{"hidden_size": 192, "n_experts": 16, "d_shared_expert": 128, "router_score": "sigmoid", "normalize_top_k": false, "routed_scale": 1.0, "router_bias": true, "init_std_router": 0.00647, "tie_word_embeddings": true, "learning_rate": 0.00349, "beta2": 0.95, "batch_tokens": [32768, 65536, 98304], "max_seq_len": 256}
Below are experts of layer 4 (counted from 0) of a mixture-of-experts language model. Rows are named gate (a neuron's input weights, with its number), up (a neuron's input weights, with its number) and show model dimensions 0-191. Each number is 128 + 32 x the weight over its row's rms, rounded and kept within 0 to 255.
Before each expert's rows: "comes after" lists some tokens at least twice as common just before its tokens as in all text. This comes from a sample of Wikipedia text that the model never trained on. Tokens count by the router's weight.

# expert 1
comes after: " of", ".", " in", " to", " at", " on"
gate3 [ 76 127 170 134 124 114 157 145 118 159 124 146 145 136 111 137 105 120 103  98  88 108 109 134  81 124 137 109 120 190 150 200 145 132 179 113 189 154 113  97 144 200 100 193  99  92 116 173 128 145 147 113 100 121 120 120 141 127 165 129 153 143 115  87 152 154 142  94 120 117  80 149 137 151 127 140 172 129 105 160 166 108 144 185 111 115 186 105 167 138 111 163 105  93 123 164 175 124  58  72  99 100 137 151  89 141 132  86  82  86 206 156 126  96 114 154 118  90 137 169 190 128 100  86 127  96  82 153 157  50 113  86 143 133 118 122 201  94  80 114 142  76 188  81 144 110 126 142 136 111 139 180  63 145 111 164 106 113  71 124 103  97 144  90  79 148 101 149 211 164 122 110 142 133 118 106  82  88  99 187  92  88 127 106 124 125 169 135 130  93  87 100]
up3 [ 99 142 157 195 145 120  93  99 120  79  95 177  52 125 114 126  50 121  26 138 108 122 161 142  68 100 128 114 146 208 162 118 169 129  96 149 161 157  53 200 112 133 115 116 100 111 134 149 137 140 154 152 109  99 159 146 134 135 130 120  90 119 107 124 151 114  65 137 119 110 140 149 109 119 158 143 133 117  99 171 164 103 180  77 154 146 154 174 157 164  71 165 111 132 120 131 100 127 165  93 143 112 190 113 114 161 150 145 106  43 159  91 156  84 117  98 108  94 113 113 160 181  84 121 158  74  97 129 168 100 161 110 140 147 142 131 149 157 164 123 136 121 122  68 173  72 122  94  69 121  86 123 113 138 140 123 161 147 143 135 139 162 141 160 159 125 142 168  95  77  92 126 132 147 134 124 110  85 156 178  90 194  98 150 136 119 102 135 154  98 144 201]

# expert 4
comes after: " the", " a", " The", " A", "'s", " his"
gate3 [159 115 150  99 126  64 107 125 105 143  59 112  78 129 157  91 132 164 126  94 150 185 132 139 138 133 173 135 110 201 139 169 167 110  97  52 123 180 138 120 142 117 115  72 182 151 171 120 164 130 163 119 124  91 128 123  96 159 131 157 133  90  94 146 118  87 129 165 120  92 146  92 110 143  78  49 142 233 108 188 148 101 144 100 159 128  78  68 142 138  75  67 150  92 163  91 168 141  80 126 127  81 161 136 104 142  78 154  74 145 126 118 100 160 132  85 158 161 120 100 116 104 183 115 148  99 141 139 119 109 152 156 148 117  87 147 153 112 146 123  82 165  83 152 110 158 180  98 135  87 105 142 140 119 127 112 156 163  95 138 173 168 153 159 124  99 145 138  83 137 205  91 109 172 179 127 117 146 151 111 148 111 128 131 114 181  68 149 140 155 144  91]
up3 [ 93 138 139  86 195 128 154 161  83 144 162 102 175  88 138  81  92  92  83 109  83 113  97 145 143 172 104 182 145 117 111 122 163 118  89 131 118 111 144 152 136 149 129 143 119 145 176 167 140 105  98 155 192  98 117 173 119  86  84 148 122 139 136 130 123  97 194 152  82 172 138 129 108  59 153 174 150  53 107  92 124  74 117 161  97 143 139  76 107 129 123 204  91 184  79 181 132  84 171 125 108 126 105 121  78  81 138 107 135 114 120 135 157 115 136 118 161 115 133 167 130 156 119 103 111  85  93  94 158  41  84  99 139 193 127 151  91 219 121 129 149 103 171 154 197  91 158 162 161 151 133 158 159 115  91 154 111 163 142  91  70 121 126  78 117 180  97  88  81 123 140 163 140 109 108 114  68 129 147 108 126 136 144 113 133 138 135 105 154 122 113 122]

# expert 2
comes after: " |", ".", ")", " K", " F", " T"
gate8 [114 146 115 118 130 120 167 135 146 178  78 158 117 161 141 182 179 186 139 172 150  96  51 130 177 140  92 134 165 183  62 136 124 203 175 182  99 126 120 164 160 138 155 144 101 158 149 154  95 143 133 124 158  93  95 125 107 137 120 157 155 218  90 127 138 119 105 169  95  54 124 142 194 123 116 116 172 109  37 144 103 155 105 143 105 141 156 136 117 107 138 100  86 123  94  69 120  95  78 116 104 148 154 189 186 129 134 163 121 105 107 102 148 142 117 163 152 153 125 108 136  99 171 125 154 135 120  89 116 110 171 133  88 130 132 105 129 117 111 132  74  37 148 110 109  84 110 152  84 115 141 117  84 138 137  93 130  96 151 133 139 161 161 126 152  98 185  95 174 121 127 169 110 149 150 110 168 129 126  67 114 140 213 108 127 126 110 169  94 149 181 104]
up8 [122 130 141 129 154 126 102 176 121 130 127 202 129 163 164 165 104 142 117 133  94 138 116  78 106 131  61 122 109  93  98 142 128 177 128 103 143 151 128 150 114  88 138 158  87  99 158 167  94 178  87 105 134 103 132 145 187  62 154 121 147 125  65  43 123  96 161 102 148 112 157 120 125  78  94 141 133 103  60  91  66 141  53 109 103 145 149 101 148 148 112 123 155 124 117 103 122 144 140 137 146 133 116  96 134 100 138 164 172  70  98 163 117 149 146 133 141  48  82 141 142 109 174 132 132  70 132 164 125 170 187 106 116  94 115 133 142 118 129 139 136  99 119  57 133 192 192 123  88 187 154 171  74  86 164 104 140 160 147  70 216 129 112 126 101 186 127 130 120 148 174 128 117 157 168 149 146 129 133  92 146 203 162 121 101  84 140 152 160 142  95 115]

# expert 9
comes after: " (", " \"", " ", " /", "–", ";"
gate3 [171 127 195 150 131 156 125 142 110 173 211 151 110 115 154 168  80 167 111 143  19 141  89 142 168 160 131 158 164 156 138 150  82 118 158  73 118 112 151 130 159 111 161 154 134 134 191 100 142 112 149 107 209 116  86 138 181 144 139 128  95  92  50 143 174 129 115 197 131 148 141 182 150  79 151 143 130 123 181  92  88 152 139 155 152 186 108 104 135 110 159 144  86 191 125 142  83  98  91 106 122  89 131 129 119 123 105 125 141 108 102 130 162 172 103 114 197 146 147 134 112 113 103  79  98 121 115 114 128  41 168 157 106 122 142  97 172 168 115 153 145 137 107 128 140 133  54 129 140  97 177 110 105 121 151 125 120 157 154 159 127 111 102 160  97  48 118  91 116  80 140 158 140 155 163 145 149  73 142 108 107 114 151 106 185  97 157 115  96 135 142 110]
up3 [ 94 160 104  99 161  75 169 119 137 105 138 136 147  99  94 122 163  77 153 109 180 120 161 147  97  88  49 122  86 134  75 186 153 140 103  95 179 153  78 153 128 190 110 130 139 179 175 156 126 124 153 166  74 103 137 120 169 124  73 154 124 109 121 119 125 127  84  52 168 113 117 107  71  57 111  90 126 160 144 105 102 154  49 112 139 105 117 143  82  81 115 139 128 112 153 217 140 156 175  73 158 129 110 168 133 174  90 103 149 146 110 109 135 129 110 180 126 128 135 132 179 222 132 118  90 109  98 116 102 120 144 102 104 138  83 141 115  96 137  72  93 153 144 136 112 128 147 116 171 171 107 159 124 125 132 153 133  99  84 100 177  76 141 104 131 168  99  79 109 163 174 143 138 105 112  62 152 107 166 152 122 160 124 158 115 150  87 131 119 123 101 172]

# expert 10
comes after: "\n", "|", "==", "===", " ==", " ==="
gate3 [142 134  95  97  97 155 114 105 132 123  99 127 129 137 185 102  77 131 205 138 148  96 111 126  75 111 140 182 127 168  76 175 125  76 107  80 146 173 112  36 182 106 124  66 101 128 176 132 126 129 176 131  74  83 187  87 133 182  75 169  92 141 158 141 132 194 109 105 142 208 171 105 134  76 133 153 137 105 154 146 175  99  98 139 101 154 187 109 111 109 170 164 150 161 108 152 124  88  59 159 152 146 165 107  82 121  98 166 171 154 147 139 122 150 134 144 142 165 147 113  79 101 171 128 139 135 197  78 149 176 159 123  99  64 102 143 110 110 145 114 128  82  92 141 106 115 151 143 115  73 124 149  95 124 131 169 119 106 142 142 115 103 133  79 119 138 124 138 149 139  76 137 107 107  91 120 179 136  62 163 119 119 167 125 123 162 101 114 161 138 119  95]
up3 [122 157 114  94 121 128 162 124  98  71  89 100 133 111 162 112 121 147  50 144 198 109  87 127  97 144 140 163 193 170 131 118 176 134 144  70 145 213 142 104  99 110  98 143 109 147 144 101 177 128 121 181 141  82 101  80 182  96 160 168 118 108 101 207 103 149  78 114 125 112 111  87 155 137 202 165 129 183 144  79 153 106 140 168 123 123 155  58  96 121 123 114 164 141 111 124 153 102  36 150 156 106 156 174 116 102 108 129 179 156 159 131 101 141 157 143 110 108 113 159  58 134 151 147 126  99 202  95 133 123 153 103 119 105  92 126 155 116 150 124 171 110 101 152 120 187 113 137 150 101 134 103 128 133 101 131  85 125 105 146 149 156  59  65 132 102 151 124 196 154 118 196 130 146 156 120 172 178 102 121 156 139 123 137 111 150 153 112 107 175 133  90]